python train.py --d_expert=32 --d_shared_expert=64 --router_score="sigmoid" --normalize_top_k=false --routed_scale=1.0 --balance_loss=0.000194 --shared_expert_gate=true --lr_router=0.00058 --tie_embeddings="early" --optimizer="adam_variant" --beta1=0.9 --seq_len=1024 --steps=4273
Below are experts of layer 7 (counted from 0) of a mixture-of-experts language model. Rows are named down (a neuron's output weights, with its number) and show model dimensions 0-191. Each number is 128 + 32 x the weight over its row's rms, rounded and kept within 0 to 255. Numbers have three digits each.
Before each expert's rows: a language model's description of what the expert responds to. This comes from a sample of Wikipedia text that the model never trained on.

# expert 31
What it handles: Nationality and occupation words. Nationality adjectives and occupation nouns in biography openings and infoboxes, such as American, British, politician, producer, business-man.
down0:146108146078114138125168140107159167109112110176120129159105098103088089146102112195156177156105106126148155113124138122137144104138149099130082090137115133107200083132169095121101137160125118099116127119159125165116147204130124150148173173064187089162177130150140145099137070138101115114111163150131187161179083165135056144094178183106093154158124111137138099143094050088068117165175188149143158113142126113071171161159098145150082108153129134104132144147134144148129093178113175175171179076091172080130132115128058152176161050098118110164142124130123144182119126169096138188
down1:100153080165143167138113104125172124034064170093127113065147153133196167092135140092132124131130130080144128128146121138093134142135137168066111138157102138145117141115108148115123054123093122092114104129108108108117145169134090098143135136120122197150110096126151144065144097106112098167150120097133115157136139124168151145173092140116055104130131121058153126117131139174140141084065041140054165083141105135126076105079070156121111160126179083098145088128203103115110098079179129121120158116120100135125144110157204112090141125115144151153172100159085158155192142076168049118
down2:141132125115157148127124130108127140093111072166088183162113185094055115133064128146134172142138138146120099182085132144166089089148085163138125110135159104119148138141199097161145123137103114124157128123106153069135106127114127145137164165117195194147137127137135127100140126139145152110210114107108149092108125149174121195093162139155075185089135154116098126111151145124146136152114149092065160200060094149138128153127141162108144084153109154132132127150105171168130132164115183221129145102158070184033084173122175115189169107179054104172130155129143102140082158139121135139
down3:126048077111118166129119128196138105141105107152106169144143136059062139056151151158167076106125130161156196146105161123151102126153149133136102142107097131110090084151119112129174134126136114106154159098123121114112139070123183155164141142154146130224142132143150163128138140159133102115130144085155138165177136123146141127161164131149166109121115147142126124101137137147213112150137175107173086098109112108146124180111144143115117162163107138113113144054075087203171097122219056181204136123155109150109108147093101112118102121179142132106158142143074143111085057179085157189
down4:143101108140188107105058165150113086085129112149155108134141090167161088108197108137153136171135134114161104164115129167102161127175089100116160154121134202119149122183087130137108096128111118119172135123129158106099101165162159104071113105117136125074149081059128130048129156134147138100183067135139104158140103125106151099136212104141049095097079145110151151160156125165150163116142096150067097138104202126114124107164132158151081082114106171112172063164120112097091094129054153122104147141159118087142122117134145162104121119104167160128153101204063118107176098103091138071
down5:070176135130143144146116121137109157133157124185105107147168117100082078170158147094133113143112151093138149109136112147055066120110109141115118156136051119145203146137123075091053138127103152143140117137132138126098134106075132094136180145129127139141189138124105061131166101146124156070050170137104132183153104070142104193090141095156167106104216084131084137123131096137134109127120162141162125127084105075101129174098127123103189135115162125096104108110156152160121148072068137091096158112116172118109136155142058117129139171128144089173173057079142070113098128120110167193
down6:093154080145123114072191139141114126131104141120107101204046138080083122082136141111091122141101078073138187114122140105166125169142143110145143140148114118088166108155162113152154135098128131156168206140083122173120110097148137155160110103173056183128151106094207130121156139136101152112126106102165161140082101127101093151171125183115127137146103129093131119204126104079143115104135100100180085065120104105171162079105130142134162151066106162046134128087086102138099162124107140117061130153110170135110109132112084129153162165047163110196120157142095169096097137119124077118
down7:104039150133086114107130175097173200047078091187144167136093153092188098092134166127132115104139146145156131167138144127147119158144117146137104138099112133100119145089098172119069108099171113160165116141134139117134124136079177201146162116176184146139137155075121149159154090148152166128131173100188092136176113100128134162106112151142187120134157088154101145171145107084134064064139144054143113150173155191146090121123124092133111193117124136157165099039138122153108104098175144111136068175149141142121102133140096116157075093202118135118138099119132127107130169101107083124
down8:111130112084132142157148119145101103126145140091115107098140108139066118133175114153140138135108124092157125080099176108133149144170156153091123110142118110129083129110174127163120088158211125136162128056146140178194077098111070102143110120166126137138129125123113087136177076103161110061150208134151107130108156118176091102131191173134163091126113091118117083179127069100184098073161099054149146126148135105148136122158173082090065082163106134080157143137169169168146101075102124084086090114168188119122170123084133078099134174124159143114189179112140129152057111121116156097
down9:072106123079161130117167089100120162102090174111075109159119108139120160086122163114132061108163120088078145142192164167101135077152166102144127110120108152098107166136136072094045093158195102144113111154085102161157110091178098121125133151120076127129165171099148113110152189157181114109153108069160106132106126093137098132167122115171145139140127118146095121186139075156060128138132082130142089102132156131078177081162080101156108155144161164097104075117105134176168051129185166094119114157128107070153067130149159157104150123066068191109109096127144158131108117139135129129
down10:118102108143105140158124098145121118127110150150115113125127173113153106087114153111147119111102051084116166090160111144130125119146093129127157158172113079137088141134109151169172180097104092110107166117143128139117132094171124116150175120138102194094144196146161126175134124171138112130155080073061155177166110149149138163092132087129077063097166117114150094081157130095118102090126143132133117123163081159146098146148092132108107124110113076136110129089121099189093194138158143080166143197127091094177135128095076145054164193117125225122082164131106123128067033177096160091

# expert 16
What it handles: Competition names. Words naming sports competitions and seasons, such as League, World, Cup, Championship, Year, often after a year or "Major", "Minor".
down1:126109102076140136160114069118126114127191132181108122121150159106143147139090131086145154171157147073129145162150124107101126145214179154102125180168173100081112158125144168159162141141130153101141100090120072086097140114083143089114097192147107158103112140165054165112114174142138086098115097125124072167133101094147154080099166121082107173118072171114104108090139133077222147198080075084165130163122116142092130133091088109142135112143134159091107099168109075151163134124137110173159153122126066069152135124105101156124062096131149131145124152135049147143147111143180075125
down2:150115162108120089081141070095126134092117081097089172133080176107181040137125088172131108183135082118111088180066136140146098170096157170124112140112164131145066101153174118164107131152097078126099100191117135137136156115121126086140160115150196110130056123171156102156105162179189069166133093135190129132116159081078082111125138155116150083141113138108086135121155133142174098070185153094145092156102148099186082193148108119102141160124088152112142086084082163131136144174141166162116140120143148144099111127081161160141082096137103154171133137086145148133087108170132148110
down3:062086069099125165141148153140116104142124113125162148093101109122186105148131132136181129164096068120151114155133162069132112111113119111094103106101113126142155108134129161118149095190170106112146152097092119174182127119057137086097110080193140085139165120122078145137145078119108152124092138120139162184164103060113126113153137139071135112089137122137151121121108056162136073102139113185186150147125134124120154189127104101181097161114071168143157083083083088113122154098124164169111105166103107098166077189164164117125111069126137127078169147135045211178122083122105127170
down4:097073112130179165140124104179132114071125155160096123175142145188128121124099154153161105139149175190170140096122119119098181124161082172185188115170134121110180099134102099092111123165142156106076149048086185112154082130111146133110159169136119163147114060155191139111111141088134091144154093112165123152103106135157136152123146180129075154084148129135136183111161153129140103119133147097102101081154126151051142137125128146111071073142141139130145070165091120112113154110126071132102151123122083112178121136123200137101081163152158142110202121135094129145181186154036152163
down5:135140100091103145154125102095113147114082205097086194174137172084176053096102119110111104111078126108144147129103150116171117110045123124094109113082138132156074120099095097118109124142142120145102085196155106163111114161075144138126183174081143087202154117161148126155136146139126142068124141140145159170175104124110096066102117092130084139097094119107176123093125124121114103140188152128106154144073118123135102125163124140129125077205174177082109103113109138172161184075081125077189108188085099165138144113132099188125160136146214088105141136140115134164132102129140112148
down6:152098133124129165058158078115113082151119108088105123131124166109113147145133123178131085113109137168092087151161127159114168112149171134151118122118127145117168093143109097170147101137093102166130105151087127196074109091135165105172157184175112120126129103089130149191113120108112037138129199148152094159202147180114109090160144120136108105138135148187108174142187130084156096096093157082168097179164122091228121145148149177141181188126157162150097133128134172186161105082177102095129144107077116160161127076140155114140115096149128109131099176137107093138114152093122049151
down7:090114119079103161123131056126120161163150088112165159111189124120113163088111184178112137133103116134123193067145136097104117090190183148052125132145176134117202132124120137163150115201129178113169170126093103110081128053122134132088154104143096132121127085148140128153119156073133116097105120078228130126099137091160159112116152124163146121136147147152125133170145105098126097114169155096128125125164094191092164116162132136086141146162173176145173099146163064140120159179091099143076099135132135120187198126062168095154131147159115166133159152162089172143125129176126115095
down8:122205147178166162130098142137136158120163123074119152090114137082158119170166128110074129120088127108093120070101131117134126159108168096082129106163178083106171166116094119115093119106138094150163195062156228136175112140146107110110152091133131156053127110072130112151169113144158119079105156127177181121170117162086108166093144169129139125148116088082096133163147142109152118092106115108169153177165150117133214141089160114158120154141108162145136135108148107110117107105172134113086151120191172123168088088116171038088130134072063151149139146101082092121119077149111128101
down9:150130074171151161115058095142102140071118158203113111138177048078082095120131142115151073160141178125080106122128152117120098081114191102143153122069102122170119146169145125101160183149081185101177159149122072192124110087136098136101117126146144127152065129133184094095098191119121142179166141119129142153116157086104141114161170126135108089123115128120112126162136081150105100171143106101144119084134066105110163103159110144147099120157151118101135140172100087120188126109184115097108113184078147120178105145151171153050156167100155144147115074110111165062113100105091085139
down10:131104137128089145133119099121183193111123091147087081138203119150132150104126158103111134118074090127178076146123160156099133134132143108142073043154150167131059050129089141155121143136193129128089131175120073181106150100079170132134092152122169179175110109121102166134125163134154115155123099114116166103165125140193123130120131096119102144125142148073091159129079135118110056106151111154106107140143135130160084130165082143109088110116143081075138118154125092154146100141127160114186166185097098133191169089152051129104172057162169081118098094159079145129071105143079118134
down11:118101171191121112145127137141184127112130133182081140187168105109131151126142094143122153148068179170175137149140160107142122155106149238100163136122151080099118115143144080134152061095142078087171167130094124120119113129152134190173172139160133146118093091091160121143087116114099083157166085076170138128114077111164162127166091124176065083102100163072148137177141144121143079069135106123157093110191155158118106096128108162173175090141126077150135076148099161169116140089122104131148136075121145121089126178090174090093151129148194111102168134134077125158127079094128089138

# expert 47
What it handles: Determiners and n-words. Words like other, not, these, another, and any, plus pieces after capital or lowercase n, as in n-ie-ce and N-u-ytten.
down1:094137108116160131139074030182105090167143120130098112116233125177156176144106113108139086119103145147154143118061164155152097121122144127070117121136184114106131134127143096097110092109181160121100174123110096133109135161164148049060143102177081143096140131146117174126086118152163098109148144127109130209107071115128114159110114175122156082161190106145133100170145129067196117141114138140108164126118117142218162101051149124135120154159145103160155088147101096094164123096114134141093104109092056117144113109097092078123116161141126134135164154141143114072167105123081090144
down2:117107107132154094090133170085176074142146109104101193114103137095120072133138121196105116117121165119084144144126098142131127135118097131148086056136101118122184173159146120109128145150095136171154164113132183135117130174155112100176169108182118111080156156161099085113112120118143087155151145119161135102143130167131145095133087138114171148086147116108117125150149107122219131096133125102132171203070181128155163141123147125069200081127161132101153145162124154154150080065140113182098106124139133101129086089106124184036125151115110036098125186054081099137132128180093098085
down3:097076087152156115056159136123123151107083163097133094158156126101108181062137125127099088117149135094080138117135152185100122090129094173086067083161104145215056152089159175101136122141143113145137180155075063149132139080077151196106151107139123105161146106132062111122131100104113115140112062094115136111047103068139144171156127121170148099137125141098175105132178070155138118131133139131143147170078118146181146145149087156124119122137114132116132140119105119148180135163147187155152102051118114111135093171140125074123118128153106156111174200087120106192161127104082141136
down4:116137128138148194146135125202086151115113164098135119146155180132169138105094163151090160136072089036124147174085111143140185131137109175175182186092117152113153184118109107131109126157149152122158110148072188102083167089144161112127140141172149135128151095151124160129139132094143082134194099066124102159122069135175190173178122168148157117118115125140176172159164113098154147170046104149070201189146166134147153107144133108117153099173105133119134116172098138113090056139182107139142188122161120121110145129086122112089118080109097108106188116152097142137138115104137140098
down5:098153145120143199132120146123137126083156173137108154118113154131213113097084183038097141094124100076127169150120111140090121170138128120179136145079114102125155160162125156087083129131156122127140143160184149136114091094093179058116146128168156105146192149138122054189101132162086112160100099125176164133146131161097147165101140143141155179127058099106151155145177108110115134157162137083064136123147174137217157186128167131152189122148152129190075060107087151144128114143094154122115148183139152067078161163089113125127107110106134122077172123125137157118129164102115127126
down6:097174153090170185096075174109163176125096108107093156130064096113101095131143083156103111155108142102112160083097177094149091128154153078066141103107157150144087086189097127146082161142120113188097112161168153158111139112117131216112109124135135122147114113188174125167148162109151089125090157092100121152100085133110152074141104178124064107112183165098218163126149138110150124111088066136145152129122151094097115118183097075089156085115099180083156126093132151118098153156144171126096141172120111086161112094142076140100157127139149114197129167111122139109127105199143082127
down7:171127198107152148099147110130105145117143074085121122146146131159108127113056132096165140115100109166147177130070125140161074103099148076085110101101106136099163176132130141131151141105118119183177173147135167162104151078177152119066132162107177177123061131073185080150130139144130166112114132115121184108119125107143110165112149098098049160161146114142122103174085145129150132108171153120111107171129188145139144120127144127184124131103106137133114147156123132093116192089119108085069169189165122096114115185112154131092120116107127188232170143128122163137087055123130125222
down8:217156207139123131166122111183125128093131116146118111101142122134061140126240115105144149153119102075145161073171167086148160071137091158055110154133099114175120181107136076121148117176111126125122144073164162133131151128176082134099073138126148173198148140136109126157115166096117143135175109070092104159142096132138116095171135182172107108110079125110079082156127150083152102095078056135139190122156120083123162152112121121151115157140137060096126116129132191112115090127107125122123101114208133159121126107091095143161167132098101129142142137104102109131135097152145181073
down9:131109176095093148159087160159063168065109107126155142107079118064133190112138165110171114126128175163095116145118180136114079118142142115106180171156156164131127119166119106084089186126082140095062123153125159141119091128120212106077131094072168060133067149131133127138139178174095132119125135138083158100162130123152192154129087104121178095106104178150078160120085110110109147120109115123148145082166110120144112094113150106140116138122043047125165130164155145167158082165151119120155103172153081116121113161104089116143115120220134137131163064106083106087134129127148139096
down10:167083133169160151093088101109187126176120115167186124169139101113167071115132135121148102207103082151080141131084136179076098110178105126129116146094121090143086187116070089138125164149182077097092147121139107076116150155188079069147107113133142123139165110169139182140164097105154115135147088110128148149125182078152137157133146150162081131076147147119140185126124149082165128164178111106131147165101094227137152148182097168113111119127145110124113070148156104172135142141160159101162185152110127123127082104126063154126180155103113094076161144119090157178183140133152103147
down11:089184141132168137162132068108081099100089093108095132114159135061154036100190103078126113178168147117158163104152150147111154147150144122179112159138093069130133100095203130123124141113075123140064151129126131131142148132149034139177169178139073201152091091120154136176103128101103104112076150127104091111167127171083154095157107108095125103143112138096147136100136113110136117143121128055100158125200155092113155162168105119150136127078150140085171139207158117171126113082140085097136110124139158155109170077083156183131082091161171113105123161152112138114095148130108131104

# expert 24
What it handles: Election table terms. Pieces of election table labels such as Registered voters, Votes, Candidate, plus Manufacturer fields, with of and in after nouns.
down1:106084126062145139124135101147120111146103128080156136091128108095073128166138103084161210141185149169076177121089137097149065139123175183092145151069133114099160107151177161104101154171134170141126164130100100068154125128118134147091117117208160115166093119155163192144148135143119109115077085122119128162082071138153088111136107161132105160189145094131177074130175117216094134152176084120102112126080125101057111117130108098110107168092152122151144170144159147117168133083139166155148109172166123112185084097126126089141109121126169098097149163191129061115178138133128130113
down2:142123122112127094172119129118135182118141131160105157114141204166161057087125163092098097113160143181111148165069054170137107138161108099123103143145201140087132128151105121234137116153065094145168119129090149116061099145108151138110166122130116144161105087091101145134129093139078117120145179123131161151138123107152118120139150104184148132129140121102115151171154106077184100184088189168068119123103118092100130104171121176114168146168069102128076089158130133117114150080094155174121089134119101122093112144107078164084093122085106127118153189084107102184174133189112175086
down3:106101069102138119139171096160114103129039176152096178062073123100168115128137138094113091170200153114159159120079126162115140054162118147113142151123076095175120158132074074215064142138118111087174151134125132119146156092114160059169127142169102160154170089146095184090171068110118147119112159114121085104140075122135105110130106124157131128143097099134114117101109074114126113186086165146139142120090140107189119127143109087108157128125114116082109124102095134141153057137084127183129121089084078107184162163131132078139121106141134148063100096120100133083081104144088141115
down4:101153126141128130093108170102056076119109139136115065133132131150132133088151159132121105153091155131130084101154059090066078101112084122108198128184148108135100194195136155105135066100129122090149179142134148146116092152181129111178145140155162119110125089164117110182067117115223098120167081121123111121119182149073184134136146155146101114129105112125125167145168183144134129185170091181085088115132158143129159126109099092120121132175117169068133165192107121136057142150175138115091169143114139130150166146145129172116134116142153177119178155126096109067109144194095171147
down5:148103143130077085142147134197162161129110156173086116100118106117138129138161159052141115117151145134170088117113081147115135154106156186121090131081102160167221171114103085097105144090133125115104130167185128112132129143091168106105142157146097122117166144169102145078139100168100085141065147176095107114102154145117117094105146121153101129113172105123094141131147052100140121176113103152092135176051062131173135148114214085093198046172134133185079131099138149165120092139078100104146105155129138148173186128073131144146127111160117093163091160180094140121123115177129136154
down6:114095114135141175136126157127133180179144117151087113097108067146159084153113151199111147076086128142086094098124150064123103090179095057145098124124109107183110144156132139112135152158102105164111171126117114093107121126074107165137131086122075135168143143110087113125128192123134100105139114100152201129104084088128184139131090158107109119084056181086117110110199109121190136119122140103134090125204121146157174120112167136149104150140114105090130159173147137071163101194160135086156171135105107101150141120137110202099090145176191120119149145163106069154155065142190088152
down7:055057103129076137083109127173113193106093139200120141120136094108212127079124228101058111131099151134171130144151123144072096110099133160106064089116158124123172151134112163149096139117135102070132121128099127136130171131098152181197156114108174119133146172104135164105075093154043122150156154158100170142150089141149132149120103143123084104117132137155137118151145126106113109095124092116114125153155144147204121138132149129143115158131115145117150176167132076169083150180164110174077119163209162137129136140107088148181102142134150164184117130101077137175093084131140087108
down8:144112151181121203099140140144078089129057105119103170182174169097143137154132181115118111108071095130158160050122077121123165140180059085107064150111115089125152166105054143134124111100168101115087163053144156085136110099136174126161144090112156129159129074114120164156124107159089086124130168084102138104114108138162109135069108157148108107160063142099128134142098099071196122175123122137179164126121109103143179158103151120129114177176143125145125136150089106108144126154086147126097118075191131135102193133098116058159142146125134143196173142133139140142106075142174129115
down9:101172099139124081125100140084131154018118134161104153184181109052082120083116124108135050162156157099133141123133137114094141071135152114144195132144100124127118153163116136119110079131046149106063123189118124164136078065114161194140166144127160108168159147138167103099177168144078134146122135105148105062129114112141133111167069114095135152161143093153090126113134114130135181147124049131173128129148124088127160096074070152124134099101105111126121141122170091175114116127105170087143106193092116110163099089171103097163109111123153116063153094173107143082131149100142158155
down10:099125090081117088098075070188139097122132124174124147190088125116145113137203097153057128126139170083178139124063178186049149105137126093147127111188077095160124145106095119175137147137155138140073170097136107134140168165114136119119097134145101127134161197116110142156134130171168131141149137118127115127075135107188117115085071173130089086090138162132138104137124172131125094194141179108145170134081128083167134114144067136146141127062119099139127121152177131115152148113109130211134151115080090142139108114185093124117129106077132140090076113151177151168123186144137153050
down11:126105139142137093082127100134116097101129129136098081154114179123127135142143144108124127125195142115143113089132174163101140135134203176113187198145197071098155117147155157117125110108154084139151114152145132105128112098146098208164075165129072140078135159094174183162116116128162070134185155190125116133150140149150158126186109124066139096168113149120141130097155150183126093103142216125139096123144147160120093138112106107156099181096154082149147117088144148114144188123158109139172105168122157186125159170156139108147175171133155164096108200087162167155142199124192065103

# expert 20
What it handles: Election tables, Latinate suffixes. Pipe separators in vote-count tables, plus middle pieces and suffixes of Latinate words, such as val-id, ox-id-ation, opin-ion, form.
down1:178140045123180117128151116103150160146116131111149127120153104157133160133160101198154170139096090148176133056107160126143078160125154093185139144139208114077148135113121188112169160067092136162067182125168163107147110101117132158125100160153162125116135145131174158177170075119104082147118125159207126112117095065163167129112139144104103119176105086131105108192092141111199156134123137082125129112099171166137149107148130133124105186030112115168175135175110127121115142119114100130133130115108112113154153109176060163143155170118168145153096083108155136103188140109148075098
down2:133166172078138162128135103126128129104134111150151191212113189096097095140138137094087122164100123153129088107173100116138089135141137109172113155165163109097148140144136143099162124195107068110123119159148168068079174094060116128116158138078111119051155168132144141149166101110122146168131126145187111129085132083141033116177081159067147077163121135176120157118161124128107132133112094146102090138109159156121122135082145197159127150165146161164065114100174084120120153163079158158111133133096103138131106149117079141142109176095098106170190103132074111163116158160078182182
down3:083075099155179113119085131157123076179125130148065150142125109162145165173135141097108113046142151137124132133131157201096115124124171112140080112153093114152217125127156089180084123140142143142140106115125171140137124107145100111162132104128142151160109141079136127099075073115100088165189135048125184129114125136160131145145193134118146101093139111140145131075152109203087147150097131104149094076122093134091144197105145106107078079179143064077177095067095138111171192144138170153063152156168073161126137140182181124139092120120143170128120134140127135154090153113094120150
down4:126183150130130117117127126149124125118140191129162177109170151129103144089155104161195109142123124137095106094132154126079129106120133098061195122197155155163096145098150122093083146105166147132174140140085101113132091088169168076145144114146070130180142117135078139149119103095123123091122087112134169189147111104140151114134151164125114198120079128100103125156173164109177120176137178070133157076154180195090139083184079100053161083130107138174130100210097122116096095094172108122155094106126136107180115114046133127128120106142133129151136150161071130091090195167104152116
down5:161107120071113072109189191144169108113134145139142144110149099122112096168173153122139061138137090084182136108183111189110157150047081123143082158094144104114162083137105106102147148087150140109122070109187146112135126145091128103137186155121150102149181173127080159096162044116077133107100118102126175203149117113128110080106128107101129143151143142119096172144127100168140091139177109086108184126209089157198108145118114109165113125091058121105129119107186114154148155153085142085143089149096181104125164127183195085147157127131135088131129177142128142119142116128089132156
down6:048181115080143112157087111120180154212129099119103093105087151097082081134196122154110137147139118139127129167170102107165137104173108164093132161167106138092105088168149075127091128156160143169137111119149106137132155135136137184122147123166082129129156139124113094169191166133147108174123131079123121111140134172166139087167080171171140102146180185147109096141111143144133145148085123165116176128116195147165145094166193122128178165065123142166046112159125146117086177123120124085137143121072141064084127148150144103087106078077119102087139111130130089121157192146199107151
down7:067113116157096137083141106128117133149155131138126132171117145122148124161191155143069122132110151164179099099108092133083153170084176115147123141140099130198106208193114153133121172107149142177117156128099172139120150124090152205172100102181188143095145103127130139155140105165104141152098118094090123111168121129139066138115159154093153161128081117146123141150133089165196105138078093089111120075140169115135121144156125143206063171152121142086157058179152088155083150149180097110092198146092105084190096192132117151129113148107145137111140062145081096097149147162104094136
down8:121143185105134173154122183129153133176111148117143129101076177135157097142172126074148151132145108089140182109102102119146106112121145169084144119154117151109084149132093066124107090098165136121162145117144166146168169157106066107076105118160183141140149158125140122104134134121161137112143118089053106104223105163123116081175142137159160138224127146064060140175123137151093118080138124086141167152157152122123153150190190146174089140100179155086163142098106095145166152161153218048120098051162154091103086119100097090129145138139115143128129154130130088159144147119114149116
down9:071208171129153107137067118090120109080066103126139170140129077126052126144077152104101105142202118131111115152125075113144088106135161104152179111115107160165115203102137168087108146176136106131106147156142145133130146112118090178157107111114064135124099104060170091117138157117154138153122137112154150115108134100153138163140086160115123134176168105150093163171126120157090121087101067081150132200168118128166135121104112159141136123168135110099098095119192054119053096169140165069092114166128127109165113125120137158158156185124103178176150153185145198118099121141181098113
down10:140123134117131089143133087148159110146120163147094154139102084142135148120146140147125230145141155056123115174123177226100117079121142119148118174147151115153132171072088092179138150141181074147077156150141157142101068092090128103115092129138132158163101125084109126147088163120137100171116182128121167134085128154134136135076107132078088119057190063112115159173152176141147078146099095098082155085090148186145161113182121109164134110111134090120086132152100096151114159138104165129043125101105158169165119081159101127148162140136111171124057158113121108112083116142197131111
down11:095139188097158079110122143173120084163077075158188087119153112180129125132115157118116168105129151151192139129098108167113137127111096113162130099132134157098156146120147107088103081087082171072119145084146158060104138155143107112160141143141142150081111149128153157152155148105148049100216152112144133154161097150022083105150092140052118115108189094106126184157164131171111146067117138093147114115120108129088094175127152138152133120113113112076134102150149117074160096160133140103152126079104122087181059110160136133206146096111106092130102117090089189132125089097122126092

# expert 34
What it handles: "By" and word pieces. The preposition "by" (encoded by, By the evening, separated by), plus under, with, and stem pieces like sup, elect, ect, fund.
down0:089200106137108112176153144158143130118106116090147094142104121146081141094108109079137102129152122106156144092066135153150102128158114136142167106087068130141138122107103048090123174093115154119162110077154123172109113138097073128124142143109157108145152129150128078123137095158189127128100161184113173097107097093035145147176166159068093129152128161149090136122124155111115101165118107170125161100156117158091152141183134116158060086073129134107140010125157098165081189128146149155143115091062141105116096142163095144099186137122099120054153192129129105111121170136128138055
down1:180129101129142064102124052209166066097047156142113100103179144184117158118165110113094144095170178124165108108127119113145128140135137099084117134113183145133104081142090117100083175125128126106140157174110135153150132111182087090103104156173178146146105145172183102117089082143121158152136127179146200182170087153182092192176172121148153141182141154136142105128141138159095113168158103110142148115129139093096149028093167167105107150142123121151142080098130129115180119112150122192185103084091121105129066166115121182110150184122097127112117140150146127152117133105127124106
down2:165099087100147125105150103155149110147085122167139184086024114097132033135123122105161143181076111101123103164098149137128144099148182125123156159150151162151227110159174073190065137164100132133135110170157125153123110118110140104158134107133132119142084182117159137143106132139159094130159162157118139109086157130109119153085134156158128124125144154150133105128128126129183184138159113086135046140162104139154137151120232111185145146067117091198105122135171123144110110113110104111087163145140126084098095119115110140107136128165050086119177199104110084127117165117073152149
down3:102064056141155120096096109141147122181112126173147177105125057109154146090142126126156135153129074163136142128111163137090115072114149125155054107153131095130087127136080137180136090143182172130170155142118107178158102116102107105136138174145136129107102132127164141096145085108106106139169115100160108128129143048118119168161143114121120126091168141144142121137130061184137121105047117110154096123100156130192217187146157109096063143150092076123128100060065101139157072152127146179099146144115106162122144157121154127139149075196185209107096176146148164159113125088138121118
down4:098132152142148121069140134124161120155145133125104100136156123170105146086096125177115156145108133216089103129067116068136195125096118121170136108184112153067107129092057133108134139113121149081094131097096151123163120080109107092161156097122110134127080166153159183104138151097131045144187135188098133129131050131049122152143116141161097148095086128125140135127143115146133145144107120118123093110096101134056150095139143154130105088095089084101142121210091138139121069157112129167110176106170154165183173070153115104136160195160185117124115100112158146089089194139133129063
down5:104141175148103104145119179146155195114180151140173145074143123137122088152149179066156082141142153068113127103126111141100143117165175184114090111099079154149172140103132123101081093105114167166116138174160129131140144139087132083135153133166123096103139127099092084133135125153134101123060160103109172169156133104066139130097130045137095114155141034108088183106131173140172145137196126124133058128115048161171113126171199074105161144145149133103165119100144115189106061125052093129169132120147158125138158091164102089102160127157141081137140141107153127120112113124154180115
down6:122166124166129143147137101124112195119120037133108110188138123128066107127221146165066150139108125103135098064117226129122168129168146113120181123182112083134147057165092108104105119134106150158081124153097114153097099163108097177086175125103101134110101175169099162199098135109083106143188085156179086118070170158115106135143143165166134125147147159167176119144121098148144125084100131123144157119115127157151146203138098150137157134151113114150095127133124030098134136118127092110104160080106111140085111144139077133100087108131099092164177125110131078188136147132110120149
down7:124136168171067109151058095154166100154133147187183141139140096135114124096156197056107139176103153152123121138112050148125102106125143102155154116068153139116142134164120086115137075112085155129146175162076180089090126145121185197136151113152155119142103154095153136121132100099161108170116110126158139144108089109131144130096119129187150106168173128185137161216073103074166094094100076061127164140141110145095105155159132142139133116114126113117146168149145062103129205072078127151090127134161123094125102107154124094143065099121134175134149093145171104131126106130151092041
down8:133138143096137143160134120101115124122141131109124167105139142104103168133177119019107166131109122119125130098136123116128119109115143153072146121097150106059113142117112065132117140094119143159128152104124153077141087098177126053096119090190138121079174099124123128073133100167121110097117166105117134083134103148101140208122144112149198083160128100039141104140179066094196120129106118110115140096125126046153171115108089106106146118083180115141150129159162140141148129097117119121082073129171172096177113141083079083091141129053171101142182171148083118128120097135088222130
down9:124147087146125138083126155113137105110170120109126166147198095098102129117151109033103089108184114140106111148116129110098158065132084111055124128130111112132085112109142108091114108187110169140111107208101181142126078085156154099082149154145114081113176165156191130105107120137115136128182094065197186172123122053184154140174128137115066128105099130074098161108088107168132085074098108136104099204164074080115101145160109124161085114159143124160115080133130092119132131177121093116124091107116104120167099141154103082112176135127089152083141164142116165155103080142129096132
down10:087114051154156193080149099175118204085101119146158110115129106134122156080110118109144104141158152084144152085119158211096131068131087116127108091180134145113076115165200127153091139171139122138130136111125115143131194115148172153079102129127162131120155172106118149160097075151138136162179160148075086089109151088162181173152140146103135098107169137085145139187167156121147111145151125155082148102096117163208152097146107204162150166159098080123166110084163143103148169126148097099080151162078122120125109122139091117130125151061097181141130131122103066171143158163121100163